python train.py --n_layer=13 --d_model=256 --n_experts=128 --experts_per_token=4 --d_expert=64 --d_shared_expert=128 --activation="squared_relu" --moe_layers=[0, 1, 2, 3, 4, 5, 6, 7, 8, 9, 10, 11, 12] --router_score="softmax" --normalize_top_k=true --routed_scale=1.0 --balance_loss=0.0145 --balance_bias=false --init_std_router=0.0113 --lr_router=0.000645 --n_head=4 --n_kv_head=4 --head_dim=64 --vocab_size=32000 --norm="layernorm" --norm_place="pre" --norm_eps=1e-06 --positions="rope" --rope_base=1000000.0 --rope_fraction=1.0 --qk_norm=false --attn_scale=0.125 --tie_embeddings=false --parallel_block=false --init="normal" --init_std_qkv=0.0504 --init_std_o=0.0 --init_std_up=0.0504 --init_std_down=0.0 --optimizer="muon_variant" --lr=0.00392 --lr_mult_o=1.67 --beta1=0.95 --lr_head=0.00657 --grad_clip=1.0 --warmup_steps=200 --schedule="wsd" --decay_fraction=0.89 --decay_shape="linear" --final_lr_fraction=0.0 --batch_tokens=[32768, 65536, 98304] --seq_len=256 --doc_mask=true --z_loss=1e-05 --train_tokens=376400000 --steps=6338 --dataset="wikipedia_en"
Below are experts of layer 8 (counted from 0) of a mixture-of-experts language model. Rows are named router (the router's row for the expert), down (a neuron's output weights, with its number) and show model dimensions 0-255. Each number is 500 + 25 x the weight over its row's rms, rounded and kept within 0 to 999. Numbers have three digits each.
Before each expert's rows: "comes before" lists some tokens at least twice as common just after its tokens as in all text. This comes from a sample of Wikipedia text that the model never trained on. Tokens count by the router's weight.

# expert 45
comes before: " |", ";", " Kingdom", "–19", "th", "/"
router:466522485522474535496470504461505463459524467504520482505510542558480492493490495517508514490496478482470509523516504489456507527506511530490458496525549464533474505540489472525539507475492520519455505527539500522468484499482530438515441495514512502480474535492504515490490475495494520493488480493531548499482462461510494458507478526497568466455532498499525476500494506493476495543458519527501486488502539530536494545453498489497510468521479516466506510484555503499500536492498502481482524511456502487512467488486478498490465477527546527530476466511539492497512509515529474527483479495547498501482497545520527482484536548470515542523520499512502494504512500478514532468516488513504520490498497525535475512491530490556497477451478529472482483566549507538527498508478484
down0:496546458453508506562471494431455482451505517506511517508476504514531504520491501526468490515506531487523471505520480500503495501479498471487488530521498497464453500474484428484520480456504472505528510503486527480541465513455499486498493529492517488481532504516492497519452539463512499504503457540538544492471485489530487519547481517469503506463493478514524502482475513524517533429517437530517489488482492537467528519477511483502472484448530520516500506498490545451496534548498511519474500527523491482517494539507522476530473548506534483467505483519497530490520502454480534535486542521507478548491508543528491485478509529490499489481492480511485519519532509474480510471518504462507513489487484517521511522523533475489480506533503551481520540518506476520482535481506487
down1:508478473545527530505509496478513518471515501508491473466485503466485503474498512456496524493470536507491482489531509561500465489489496525501493510492499544515492501517515521437473528510464462518482523491491474512476467508500543530492561500484457498495513521506512472557471531506496468520472496524483461537546478531509516479516495506544493463457515501508494494505498454499516499501483532522510488495524536489476466501510518470479522502493501477477504498538542473499519501496546531493527482502507497504475513505490498456499480524466495545530515514493458489541495452517506462537497489474485528494479508528489552507525505500535476531522444472476533449467497475469525488445476531476499518531487474467509495558519505500513516488453489514446559518541513522462498507519558484
down2:461509536499497505518510502504417518513524532526527503525523476516512518470528504499519482511529542479485485537495532519475505525484481506486516488463499500488512506499486526513495506538509508536510518486514474479530483485475456513515488477522480479501482515455511507493496473508506506472526498489472518481482494513487440482532453523533458474498529482526426507500531525453490502491500543516536554551463501506543500515473482501471527522479509505565536505455458524489527457495488527499513527520481478460497506510492511489495506500521521514451498512519483490448460505516484465511453468471500498450497508502534498510474480517505466489555479509507467505534486474543512529549517481557501457487498479488472531516490484505504556502523496503470527528497472496505546522476472461
down3:468528507523484505487498505469497509491558545482502435510529559474483503482529492474490456500489535490523470512490503474490503534494486492529527516524492479525500456539483528561473525471464534481496523511435511505526474508524533485493493501445479491486532537530474522502430502476507529497468524548489503464495485481523489483469492499511461487526482499520489520524511497504484535482510488513506468508506491485477479525495521498532471520508510517550556489454526519529471534487486463496510502476492482501507506528521477487475514461470490494503485485516500511499464486527491446488480547473532466489552517487476467507497462490513528472508508471503514516506513541535551476484519530508544460486467460489479474502508510511477469480481492519494512532569520479488501505544535526
down4:455503532490517444479491515528533486478499499469474485489455451519526506504496487514471540515539488491491511457538537505466496524513547512555511504475520508485555494525466509516489480543498535498451509474486512505503525548509479494490482471481510467512469486485515501520469500520503539502521487476521464467529462477453460517497538507548491513515520528551453498518454501494486500518501485491482503484480531519502516501507517501499486484501500576510444503484512503505496484532512494506472552470464490511492451518479529517500490506512495438533483511493499504489511496508470470475486503513460569509518477468476525511494524511548514467519449429526484492538453496494499532462535474489480509508510496487521496453530509498493519468482532480484542504488510506469495488509486509
down5:512521487504498510491512486482511492493493517487494509500542550484528518476510468527474491505493457539451499470515480455533540531576466518491479512547491486474527506532487525541470519478484488496502469512501517509476516466526490509537473544500475512489485501518497516503471481529498528556511507548445503492474485469492491455480522476472475538529509496483516465469473499530535477495495554460529515531473534500533520483466508521536496482485495519462493489497521502493539530517484495489514539508492482515505531485501521448484514504451516443466494487455518488517495537454474503524543477490504508490468473498479494475519486520507506497506486472480477495500476513534492495495514529504479448478470544467494489497534518467527507532496496537536435452469480535522551523502508480
down6:536490503471532533496492493464508505457505457477475507503499535489477496479497514506480547519546543489527477504508502479514484511508499537478473471435545542493547489491477471505496519493473478517520472529506487549490479523485489514520503497538503503487503467508516503521512485495495518449506506510513539512501492462457502522463568481494477519491520542451506520508496491466533507493509495527499515509533470510502533500481504460480516505489498479491491508518486454540546550474531500509492479496528456523477494482466520547502521503477527466491487474533478499521485477509472442479507548453515524511529498502493494503487479519510512488531483490541485488499529478537493504498505519461472476516536551567471477488450527486429452488534476496510469465503464523537527518524523504
down7:494502541512492511535542509553521520475492512468469489554455507514479465454527501501547518472438503501468509459491520500505503510473484462497500512502463458490504512520492495549491518515476521473524537560474552531517485472513500527485461496457494468467505536511511481502474492526483505487475538501489514481504478523510478524479495520548555476478509497505484489488487502522508503498499496498551493481459465459506458529496527451483468517536546467512507483512507525496522533519494508544537489523513519521534483501489541517504490484498481477515503530483493520505501520496457517504467499482488507472480493460557490514531525523540496540511480505481497481523469502464486444493504499470486522535468524477534497457494512503468478526480477527499516469476508544434509510493489556
down8:483500438474482513511493549517500505516509542503446493494518465501525533450489496485485467562517539477505534466508456505508512484507495537515475469529466513487493527518520461517495522520492516498532489508524480508480472503478498543478488470470491488513493476509504521513471526505530516514484495478460534436498482515529456514482513480513528496475523493509499466497479528509505505529487487483508513493488501494497517485506507504503496508499464426497464493515473512487474478490446480477508500470508501517489509518540512479507521514517492509503519529513446526500491459537509488543487552561492492466554471450481484500469543533490548523495435497468576508483519514520505526508509506469515480508528430479506505496528447506510540510499492500484501526497502513532549549516514487
down9:476512499490461544511458540506490470513491517489504514516494501504512536490485485493562490487494488467505525533482526545532521504516500542508506491489519498450466467476486491474469487471481469462464477501483507503458500488492490540536517504510497491527540501554498499508503524561507487515575490490457542497508533481524515498463519512465511526512514502501520506467470540467516512467502466510478462542508511455494500534486499490466525522488493490533457489496482457551579455515497518483485472513529499484520456542479507503513523441492487466518458518468492528518499530488533482488512462521514524478507445506499522479515507483471507477480456482507496504526483505457520499513529523532513513518488540521460518475499529503520464504507528485499493503476496504544479502433494501
down10:517475472507541510516509528513500481476422520493510488515484512505527522499509511509498508474526473546502484513495509540485487527496487499451491472506474485473478484493512511517485521511515501495510492520445516490500490509531519492449497486506494504523495431535467503515494511505508517461473516527462511481511461500483491509553472472551469498487503456484510496506536523532447498441471469489514486500466480507452484533495508467501468528541494461468495481485536510507457507498517507516473507481499536537525494459527536496447514475503521523477506524522481487496491522481552484504509511549449514501491509571494494525512558480497492477488515540536496524522519555507512529580514466484477521500487489438478523502482488536513486474499514507456518508491536491502475481500477467
down11:570514476521535519520523491507444476501501549496495491458494449464500527442446486464503520493487476475487486476494497489475489485485445491503523485540493512499451539465514529470471528507484464501504525519531514508505500481533510485502519561526516494540478532477470449471508527492479520491522500474527458518475562488439504520497499479535488459548517495520484521490489513462493508487519500521517513459480501517505495540524497553536525531502511431490478510498474493499502467510530490483508495513513549474479498482510494481521499505527529526491510454466455498552486502455567493481502528475492501500476531490517515508536508522489533502485499506494494466464484509513495494516470500513486503505489468505530474513522449472490533477501524502544537479486497502488513505513475480
down12:475534517525506530496493492526467501492499494492442500522530531474512480488535457487442497443496462503530460510514525542473559481530511564512497513498501548539485488546484520468462500474500498535499469520513485498500495480498492481511540478464526483479504466552522510514493487526488471490458495519544476501505520490511478529487493457519482534467511501512528511504501495455570554504500492459550489493504494504519545502498547492506494493484507498476460488528523520516461523481489504508506498519464526495579468507500490513509494480466462495521490499504474520513466529526481481492545516498482502481535514507551520475478456491501479532511521521472477509479556476510453510507519510516515522462542513494504475475450501486502518480489484486471472518475491486487495525531470534
down13:471510470506492515519482487524461499508489488534475517518449483482467455491464444505512533515495531466460506536491496474494489528488523498487498532492508481506499543491531501501531460484509506495464511512492526490538507489464542506497476544489481540517535493479495531539482489521477490466505490471516480507478563470517522545442517525480519479495479549512496465535490517527508501523464478488487499479475487516514534498515482491484535534484490474450495473492477520521524523500491495524520463562467471469509452476503512475510489444528532544516491492530493496507535472436502466468514491494487494546552493497491505455448504479528465521479550502525474519487523527547477475485463484515521545476474490501511491516496499488491478476548540528543509525491493525511495511510496498
down14:524514507495502470535492498472524495519507510491488479524493508459466519488519534508473481544519505472516506515463484503524525515498512500536507541511520487497498503515476449510491540501489506524541517468461546487541487495507536473476498459449478473481530496527480533482519523512496498508454502486496519471508470520552530499496503522486534514508520515505502487482477500543458525509490466529476512520473435512453450483504470487499464522469474515491498488542529524528553513553538461478527507526486518494540503484514505485522535511529515504516510456518521491483519476512499485522493502513421467468442488501499487516519506438521477485543502520463536506504518505510516523482482524438477477451497502491487490454520440516470539452515517504488468501471529509511503490481532489
down15:484448497477521469493493524495470529470506450498518531501490505510519456512550534492535486516475482478495508523497539494440552500516507527513509500530478528567482508548487507505477517441483478533561502444482503451503491488526518516501472561551551472524516531494526512472485506496513473493498492508487506497476457470506540522505496487501490476549473564517453527545525459487479471502493476484517515515506433514482495517473525482531510526516486502526478504476502526483506502503496527498511526457458491518527496514468495492481475474504480510490449483485473480497519490461520496476489488525515470463486530519513474519502532515495457509514477498490502483527486487528492528511482500502522489475502503486497456490534495461529545467492467459515507506492525483531455529497525474
down16:459520466491502506555486485461506478503510535472510501531552529496537514497529523507517496483501514519529520512510547516513489502546519520422509497471519453465507441471475507511450477482447518449453495518482484514494493566488480510535522519492531523511500513472508467490509510499479504510527505524500518490502508496511478497463487478546532465481511501483490524556475526492493498524499512513470493471480515518520475513498482490495474489524479467516495519490502505515480484519487486459459460474444496469543525459486524490514534499466534461515534532485532481512517542484474502549444475488489549494472478514473461493518576503502545511507516520477537473489521507520532495537516497484547515479493493488523479527483493469496482526470472495499534478467489501518504509496495508
down17:489497473489527522470507482462519500543525497528496481500460487499535523501471484522509547488492493495489493498514488518530508458498503527500527512558487461480457503507506473522507493456493536466508473485501521518497566502537499472530501493501483516467508468503508479466503511510551487491464538533497500432529496517527507482521521468471496545501498482501489481508491474493473515530493527457532453523517473525484509470499502502488499515494467522478535480484545547512491521531513448479509461468542446499515520481503514518489498531534520447505472483486475527530541505479484512476447491514467507526556496485476537538500532489492475512475467471499457469482456491504474490470535527525464510472507454497469498528469487517499524512544502483511548523504546541513500474529485530
down18:528450485509476496502518533508478524521513485518468474439503434486468537524543449527529545493504476468503516478484531487478503480459480501463524484500513500482532514550503481460464480507487497495489485526529470510517472455532457525520516531516477543502524522486521460500502497470499526492527534451492520488516546570549533522507495475480440531453496490502520497494505491547466456505517479499538474523515486495481483517522501467487471525489462490486521521518485473515488505501505465540508475489483508526501531498499496507512505525488524519525476498515480521525502480506522503504477491504501547475573515453496493542470453454504486518484513472504516554516463501529449480495507513525454471525500516486490524492526497501499533514515513520486500479481481507477482539509517475
down19:492575499522509501504474501480511496517506507467554476473517475523539518472515473517466457505486481546526495485527512498478501501488515525525487542468499479516472460520492498519527525507561503525511486474548507515508518508515504492530490512539497497511519537510480499485523499490509505480495458501494470522536537534512474488492460486492459501536489496454519490507494533496508511516500503482536486492492506497550491453467508494527487468475489524477487502476477489507459543455496524487509454493500514502434563465501492512473493509507499511496501541435544475507557455460510462523488546489480491476577483461536502491483476483508487446526487497494508498522489499524498496524464513488477472513506489518554491509501531555474501501522467494469487515495483558515493533463527500
down20:449507524530497511534513534576506513463490528512471483482509518498481487505513498512458450515484486521536574490540488470506516498526525486505465527466489468517544500460503500471546521524544495490500525546498491490518468466490512485545548530489489485498496504483483493490487498491532562510519502463481513482520522540509509489520497480491527450518558506515479463488503469509502518534503501509485446488573497492497496461483478483477480460511485502513457489511517498523554486461549486467544493461494504477518472512502502524534516480459479522468512499499543491506455491489494532510489508522508475484450505469529471483533487483488475489501506502529486510499471523486505532529443507530482525472497537491518501481491464504478515490462491498514504539534496488447487465489486500
down21:510517497505505501528534474504537475498463518505517534497503503484496489488519472554504495544474495518496451490539506487530443470507498437504527541469499462533479529519455509536501453517523504492492505515530480525555480517528502504531500530509486478463468495495476510477493553464504483469454513524483473539496524480441495506501517488499502545468501493518452485512519496514489481467519500508513489495496521512520489496495542503524547536508481465518558495512489517495492472511447496511490517494526532546538530521517474500504496473524486539477527497522455483513526461534497495471529478507436449515479496539531486484532484459472491493522500458508484481548501522526512477479486538514555499503494453544503518498493459529459504491479487501485497489485479535503490516454486516
down22:497473509474522471501480522485516521553549533504521472544468516488536500528519510513487530468484546501512529532525487478482516487502492491495534442472545520527475492550503525520509469487484547507497497481462487490517451481515492454503505496531509493539530524517507479526537507479506519468524529485473506513521570461470480521478493513469430482521516472475512526534481484464451521485517473464536551494500481489513491523515479514518467494493525534485545538484483490522472474497506472497490477465536457452516482499496546495482495494503476549501512488524530484474480495488477525469500504505512507505490470474496499518491482487555521473441519516461459498499526517495522509542500538538452513513554485494499544535494502490507477481471491457500471507481496485509479495481495498
down23:532482520508537470474460509477502440533494492440465495497505543511476469512453521505500501484498503464491504497476474493528539529427537455498527518467442479520512489456547551502460513505445507517489492514494498509476483511486513517493503452523510538510470480476506535530503524501508543492519510494529509516547494509470502501478513486486485528460491484538552471515507468525497489536523470549510517478486501480460513471515473477486508483484538486504521503535500530541515490481500496491495502491496456492476489519513481482512486482499505549506482459557536572527512519519478499474515493513497434518542503467488450495481523545503504502484539504512538472524500501507536515477483503474487525507501499517516455522465504495482479477491488473476505464484477499494501533522530530
down24:520506506518488500495511493515519493467531496492494514466497439525499490539499541552479530518456519463521541503491494508477536503511535485527484477485483490491547521489469520484481492493500459464495461480503520549517518496469496546478516533512511515504502509482460522507571495480502469493520530472485479469486484527520481490495474492507493522557503494492485485444533507538466492522484509494471470503502536533483489479450482474496491499489515486568492542523458557468467488477484510532521510524483520529524521537524487496487526538463491505466502486499509482503496545431501507492526516521525514483537476513491485504517536493455471448549503510511505474504516483448441511493500505479510489470459523484484532496507502484544464534465484477516513532488540532466512488526478492
down25:481519499476492469504499488481537531495543493517526515461469536508526500525489501511496502476518549513496461462525551489511514509488473521490470436531486527522515508479484503496487468523490532490470468526461485533477464508496499520501465482522483521529459491496473498536514470459486475506487505476510525482536512506520471502433486483517464491482517457488547522494541500504459531537507483482494501480528503471502467560505496496516543478472491561500469519496463529522515501540498497488501506494466519494540482480468465528559515522534507493488474464505532519558530501496517499478528494475562501533518504471499511527489446526502511496528529448478504507496487462518485515495531557511480478523487505494500508463494524483520476538511514464449509505470517507460526510492530539
down26:501529559489502494497525488483498512474501483461514488518527477502543519503510505498488496487481505526538518478552511512456523555469493525525480477515470493496524481508479484525506475501494480546491517498522528499520484479463494491535521501506534532459427525514458543525500497530464468508505497481464496450486497468504467455485522492493516453513499468520498529489481471515479539459513482503502486507454472499484514515542501494507541481505525557528510522470549438510523476471487520507483518502474506476496453479481473502511502489510519461536506477507546508481497517480449492533476456498478484481503503498499544458485539488492517507441527465478532464504522499546536525518494475490507513495472475506489524539584497523482536530505525499491534482519461515528512499509502513
down27:525477494444457491484444516525478534508534501511474479549484443539498528498548506493460515532495449510504490536515506483515498524496488508507457533495448483521475454550487522520526480431475500491556475461529509518505491499457500507509519517499471467532500461517504527454537517529542472526529508466524498484521486492486510493491479495478498506487490506504502485475517469503508463527522463516481483509538510485509494516470472503453498499534467494507543513485461525504485528502525545507515475522481501490500495520481482477477492506511505504508505520486474505543479562521516498476529543509451469511514469465503478522496474540489464494534507503458472515455500446482508520496474440499482521475519494506515528518523508507496512533502525492523550534523507479514528520498553497
down28:500535472545449499496543539476473487478461519517504503498493482503493514481526457510518503494473492509525474536473482506489497476447471514528479499513490527486481492517486504564491512520470538509526473521491487493507479477495501466498513497508469483525532520503521522504464527456487483527482517544534559527487512475511467495540500487505463488512487496501529512458469512490534524512506547551447527531477541567488496473516492508503498527494492518502505483546456496474476506514515507452489520468469529514499530481489515444519482532538510555490492470487471478494490473460505512532481472478496462516491498518519477499544561515467519490481512539509499509486559495494535471501486522488515545447510482483499511481488478520477499439513518449474473517496474469527499469508520496
down29:439492496478487549526492485501488478479510481491484478537502497491495487486490483513523505487499487466478496497512472504472509540428505472496461497499524553514523514465532495460513523495530486498475501549498516464529478484511521435495526490503524509482505507499505541482489511486477533481510492482526483522528471504510472545500489554486509491485483516493479519488547493521504502474471492484508483468485500516511483537502464545531477484529507526486476485509500470500511525486492453495523489512519505520510465523467541539445543497507500443527488491498523501514514472505501467500501466476565514485532519530499478491506491510547545493469498465473494471505514473495474518513489513552494505570460562508485533486542447510528520507523531558470482529515482479511530474480437476
down30:496481504489504492553480516509471542555458529499500485491547501491451478512565515483492537511511507506480486520502472466535500498499490436490552495530509546497464481503492476486487494526533475500500450476521506484511493473536467534506562523483530532522483557465528488488484464463502480491450502484496506509480517459499472485530444487523529491479456519494474498504497514514514494521486481497510501464506521460491492525490525488507498466471474517502492521506471511482484556522481539525494502480491467513494506465469497497498546538509493489497536515495513462507474472476532513470471533477519451472501504480517504524493468503498506449557497476550505462557505516525511520513462503504496536492513481467535493480549526487474544552513491511489490485523497484508515526470485529
down31:521494452472471509511487463539503494494486505528476496490508492494504512516473486507525514475468525503498498484482465525463506499530503521504489513528493471515526495472520474494542512493484478474470520511495570525515549497478487495510547547486525524515535469480507488512515511459483486503506486510525420520485534511470491556535427537503536504491518474516480504512510513504492506554505544499512553530478502515476476453479489492525479507548485506494552502453466495515504462511469518482539489505517553462512531469521484531499518518525480459520518470461490525513512552509544490513498506523476504448479470502483528527498492535482492501473548472484514505508496477462487452498551484522482513486481504487477481495476462506504487487504487509501461485471478506536455555470509523
down32:466520527478478474509471499516470516504497496507522483505449479527493509539470463547501468515509511472505530499480507517509504452507503511528468499538537530510528517485456484508531516525492480505449496451488484512568500493484544462524498516476457547491493505469523551510482507501512494509506497486442533501512492492508495527481503509463493489509508513540497489506473514471510458516527525505482507519497508556508496509455588502453514518498511480510498479495492481499527549512542495494508527476506565474475543495469515516508489503474482456517509514478483453477501517457502489453474475493490492522453490488479561505497525467521469517486515535508479551484507498471516511498459465506483494527488523489528503510496550528548529501530506502481458520518479483463457479488538496
down33:486477482452504488480486497518538491509521504502497462508517493525462523521456530489527525508520484502507488493495522491495497511456504511509490479481497512489558459505516486435512455468497490533497513492480524504549459551429505516457469533526531540490503503541507510452537513508525474487500468486456513558498490497505470517511548530515490461494523460517516473502489488488489482510515514493518475514536503480514495549544482505510443471525510495507508501532504518551482532530482502516454477523540510483515519500504514477483539509520503476449527477478495491490465460523516439489474521453485515482481542495500518519549501478478522504526472463518492541478464483462500531518495519547484505522538465522537527503489512532475486546510487525507486472508465482507482505478483482
down34:478509540540517475525500462535513507508528561527524500500496524472476524563525548494469508480538506516451472525509493510533446446510517461508521496490529503488515493465525531485494538521504485509508510468505501532488518509534490508485480526511500498497527531463498495444488484490523478547512494538509463472497485459464516495541526523503501499456466497494477490486499512492494496478517480500467520492454542488482523522516507520463415533511511489526493528519467505508538490484479521473538478516475516524464518490528468483475469501463485522478497492550504490512498505554488508453482496471502479458498488464503480450512477454521524492482512493461526489502520478567459518536514519515498464489475477454466538516482524481487500520516489478517503502499509514488500478494508556
down35:515519484537489485512521511518487507532434467474477486478492490476510499510504522483483493467495506480515517496476476471461506512547504526531534486465445444496485505508526465480495503565505478468537484470477494478489517541501477509508472495468484467508469495496511526480474515502449477497491491517507475460504509462539448529512537481508505551485486518519479482503523494500481512473498506466484508467502487505479546452515498502548514530532474485514538520498495502516496534531478509526526496536575477537471487501514491547510477539503543520523467502515492527503510523529479492485485509478493489513537466458509454536522502494558542488543480490487481518489482516450548502494518541470538491488504495488488505500486520469460512464549535517435516513466505530504485494504475524
down36:516495530509523488519454462503509489519484490478457572528477523493500525476452547549507481510489482508477450486516446475471516511552474488483500456491469441491543549468505496478532464503474530532504532487503498458507495503498504520478478440519486515540492488506445463495462519508494505491509498496510469510495502517470525496533502507522511474482482492471486457534534527534498504509484489519504504489493492503487472537495514529489530514524480465532463474532517481512502466505530545485503492517496544503460523548521531491469521503488481513486507537512501524432503452488508468518557520491508546529474500506492473482513496481512550548479472473492537482512493510495539488496505501490516491476538506524545510532530451508495504459477493497490532498477508513495480494500548488
down37:482451495542494513506479516495510507495462464485485497527500541504464539511500534476446464497468488522518503486522454538500503515542497493548485516514538513501491514510491483468493498523497505478488515492487471522478509530515525512478529502466514458506478527524477484471493506491504482477467528537527516449446464455490551528526512491496498511519496507474476494512500492529499462561503568516516492474485460501536531477474523499502536508531484492508504528496505496488510454538483438530499482462489539483550501521465439496500479493546504494526532486528463526485480511497513467500499501503494508548471473503477549494508495494508493522494558501512475493534485482532485541489474507473526500509481475523534509517423497519469515486475480480538501496522553479487540459504481509
down38:518475531481517526471484506515507531530503515491484467528504505491484466473515506479522440520537477535493475502460456494489498503468467524482481498488501446522503482444534505531478495504546510471486534514500519485512503444500495499443498484462525523502551530533524551510517484462482541509517510473510521488483500484494518454507496523534474498505453515479520537506501478507497513495512501497519504497550489474507447521492492471497475533533488510469511499517500502556502515487488502503567531491484495493493473536539503487464492512480534535467471528516511520462454523492530459537487514517483523500517492461511535509491511505498485466487543523560505478552487499498522479465450483457528520484462501499473506500513501489458498470500535554484469522453526506556488490492483506
down39:517504514483496528490540515542491473514456497502492475506490500494525483518462496495536478505469468525476521513483493515500466499512531483471492482450483510548493527485499493473515514531524510530506500501487480481506509506542517481483581523496506526525504459474488494538463537499470543486504488489554488498500512505520501486526500472503503522520514473535494516478522528529503518489484503509422515500531490502483492500533510515505489487502469514541495523484504510520510500543481508498487527502516500527508493490469464535478475528518481525484459503496487492489526510489479535521490434509445517548513495540449525484504512467563498430493457482546449468487478482484463457449506543490473434518561482526472484477523542533515489484505495460501534516471495469486507497507503529
down40:502521479451507503519489461501454487497467498472475445512491503511508457482497486502510507529545520465483498521500504504494510473523552496513496447517548493499485472483481517531520455507473519529421535509485450505553456540535472529534493511538476416506508497478449493469508536496485511438469485485501450461503477514497464525512522493518506493513504484505487545476544529523494504503485500473488495498483536538500491508511504525479502503472481466530517517480498479475519478482493531534521516487531486502531508500507493505497510514504526534485484478537529461509484491504541458488531483543497486497520501509470467491529542490500478518515539530496457480504554520506479529520457494512491500529478476492454493514507493489474475511460539545516500530502486531518503476507506546
down41:520484471493510451420517494516503515515488472495555521523506491517527492491475501455466512527503502478468492525506508530534458513516540487510476524511475489481511544452501500534547529498480514471502509519507523512511511505594497468455480491469486493521513500547521463516484481494489501496520462482533478501502486522494535485470528506509551482484488504498481468524502458545539477485498543506543561497518481488554487460508512489448486479466486469447472477505546519509478474513481467494551479479519460510475522538508498509540474502480479463528532499482489489479497507498512510483516486509484534515498546496461466533498491490491501523472503457469497504491489520485533489456541488503530503554472515514466503500497519485500493492499508496514521516463506501521482549522519530
down42:502501490571554506542530478522531528499559504517492533472500466456486517501510512482481457485503496472514544509480479538508504475487523539483493519483492470485471497465505492474555500480464524519532489539475477509518468480482561503546510536506568503515499488530496505505476436538471495520472497523496504468539504474540504490450445499445491524499518500461521477525534558512481515457492524458499489470475499498513502511485490480511534483527476516507478470492524504509505505531485512470512515528475505510493518536483481514527495460540488487493508524476501509486547483478490490538526516475505494493460533471450518468531530518509479483520494513476487505472524513535491497509496526496513506493517509465501516484490489495454521489483502454485514475449434504492541519489504499
down43:507490489480517524524461484486524531496476497515508504516519507521502483510508492538476544495538520498503509539521518550486501516565506480527477492532531502496481490526496514485525490504453475493448425529522510464527470460495494477517488485523513483469512553513471463515505521540488461534500516544464513502524491536497491524499492513494523493519490489453458451518491566487503514480488518498452482493485466478503531459504501498512489508511500507483508488497560547464517501551502531506508516516506518476478489524473462486490533501517516508514505524514543519484479482454483534505472453513457455427512503533512492472497480487513538522463484500477511466496514461492461467518475477512521516509520448540499473506507489485520480526516493499465539544524482479485540479500490456
down44:464483454463539470549465528502488502515488480483519478492494503520469475484514495406501492512460500519518530512485494477521449514509531478498482466473514515502494518461513480491510526502536511500469519511519518446517490490507535554469509515457502523488491541530524516511515493508544468497503517478524453525476497511490528466506507544440498478473453513473492499519509474486498517553470540513504502484480512480527514483515486504531550502528522496467488458545512460507544481505478544456497528474520490453492530509513512517496454514468474511497497487508520513498466522482507478480520468482500491535534515502476517545555501499514495525502468476558507482500445510490452515519502501509554524495510512509513488509499540480533526497462510519473523503521510487485508472477491449
down45:504523484466503497495512507491489565435497507496508464529514465496502530506464542488459530517518521468497486513486520474539527518508499486488518492488509497487520493487481507543503483466487510490519531470546498523523493490544487462509520529465470484545504497504518466524475532461482544501532539485466521530511501502492541492498524471463520456524569539499506529480461487476501449477499488481457449509504501467518514476496477510494544475466467543518512469476479538519520522499513502475470531492529441456500494505433525461479486499486492522494528500497496526532481499520522487514462498499490453498483493506500514549495476478491508497538492514530531468497485524504569506505511479506500484484459477509482502506507487547470470484542536446512471528479520475493528477500487518
down46:523478470462443485473476492493526465491523470478518526496528500496493548503501539480476477508539508583529515550503533479472479494493486470500503495489473503479517517511526492502504474517490490475499496464442482517485450537551523522466467506479482441464529489486516500514516502509506470516518460516473499520445517532472503493521516474479489506516518517519525512492464508499531509543493485486508485495522493506525501518535511490491497524500507548468523497495491462487463488505480510492488465521468506518531534544500478540471496444501539516491517506488484479480516497517511502542498552524527500526458567490547475510530482480511468481460558530502493521450524489478554521511477482529515513480478509546504494498510480497490503480467518519472479482444486498504474499478548526
down47:434491470530486499482501466529504509479478483556500462472495551477532502528540468551493490458516505527503521463466532495530522495475498493482490532481533514492493509497518567483521483493488494502444482513532490474526529503486518468513458493543539498539469524499512469470473479485453437505518505481470497468490533508529502488503471569469536487505494499528526528527497508504547482527524513501490459478476479490489490455483505517518503481496452491495497505499511504521499487519498476488553538467501462452521530518502524507470499493545458505494523487480466457469534494510477508527511559485499524481535492481529495460526495523492460504521521482526512540479482477506492499449518503483498508518507499495503540509468490497482515510509530488539521488560533492500514467522506478
down48:464510535467497515468525477512524512498489509481479485497517525428510488488522468460494531486538472495535491490481490487529481524479505541475495510476484493529482469497481479525487461494508503531486471486534505446414489480497512488500472518508541520513488494501504488497513525480486515516505513478527515541505493533467541468546502513515502518465492533506496513456538496497525526487550446559541493512482499440524476510532522556505521509482490484472500501478541460520522480490505502542459444525523469487504546497486505473476511504509522500535447481488516483527505534497516471491481456508516490563496488512483497507501479477481481493530526513497542516507458500495491482517486539545495457465484528504505515538530545459506474491525454529503468518518508478521502491516492519
down49:478539487487516469505517470542441502479518489514493503533491511523522532491522491498479502486498532521473478521486518475504550540496534526477515464498509492508495504526518477509464545490546470504469491502520471472479496523494422481498509465479511521518485519536495459496471486486492494455496517479474557479514509481478480517533534513490479486469486491550550539499514434492550509511469477501527479477526495523522517485489493494543498503511494491486490506493502491472522470472535475487486498468460525445480491519544498511496526526442509564496465497487512537498527504489481510511508504504551425528524540489511511520533506503485497480504510531469473484459504499433486538487502538470493523503510466519503526490528478482528508489533526501510448524473510493531485482538480514
down50:512492500509495491529473513504549458500499462512528539470510499495518474532530477511508487519507491502527489513502496501459543499564492485545468540494477519527512539477509517487466498510501495502494478500469494527502503487477481517540472492463533489536498503571455513531515546466492472502467529507517491506491474455525475521492465514497491485464523440517480519479511553482483511466524527495471517487517523530540499496464452492505523441462488518497475517510544511469499520510527489525501504502515492494520519504505472538533506471492502470520542464503517513472463500480462487483499523484486555513485560520480515536483525510553497467488485536519512520459467466481466466529529497489440503493509476470472504463496533511551486523476476515511519480472500455543515512484505486
down51:486527524502493510534497512510529490463501498496510522473457534497487468459493494480531509442551502520504498459522488468504515467456495465485548492478483464482506529496501456468494506494528483487507493516485522543549513472495527509541530474503510470509510489444484493493510532493496518513498449516457498479527490424497486504419517487540546516501504537525509494566467484499478485484483468511479556531494506497498489511531479550543486518481548475518462449488507513531546463533504496495487470481520485523552494524548504487503520514494494518509550481524476494485478517516489494497497534458471495542492497478493500515493468477485504492523495533502498496512501518526520500499494522501510457538516496484508513486492502492450525518528543498494456462509485516493446487454502507
down52:484451504480473460520483499516510561555494451508508502501532491519492519484477508508516519514528506512472503507484462513448484480502514514521480499490508524485521460531532461513502509512523451559503505462517465546505479493480460561485531496479516467519488494506478469474550503484534513548482498530486507506508497466492524473543515506491469502443535522516493512502492462454505514508471516489500547512523496450532460518531518479455478447502493529505496515484477486500492509497487492510514513500540495473527529495447548508492557505458525486526542510478513496496471493504507526515506520485537514488485486471541523502529503544471521489511500501507529535478526478480480528508497478464470497523501517530493463456515480470526552510467531475499498502460532499469550501535477481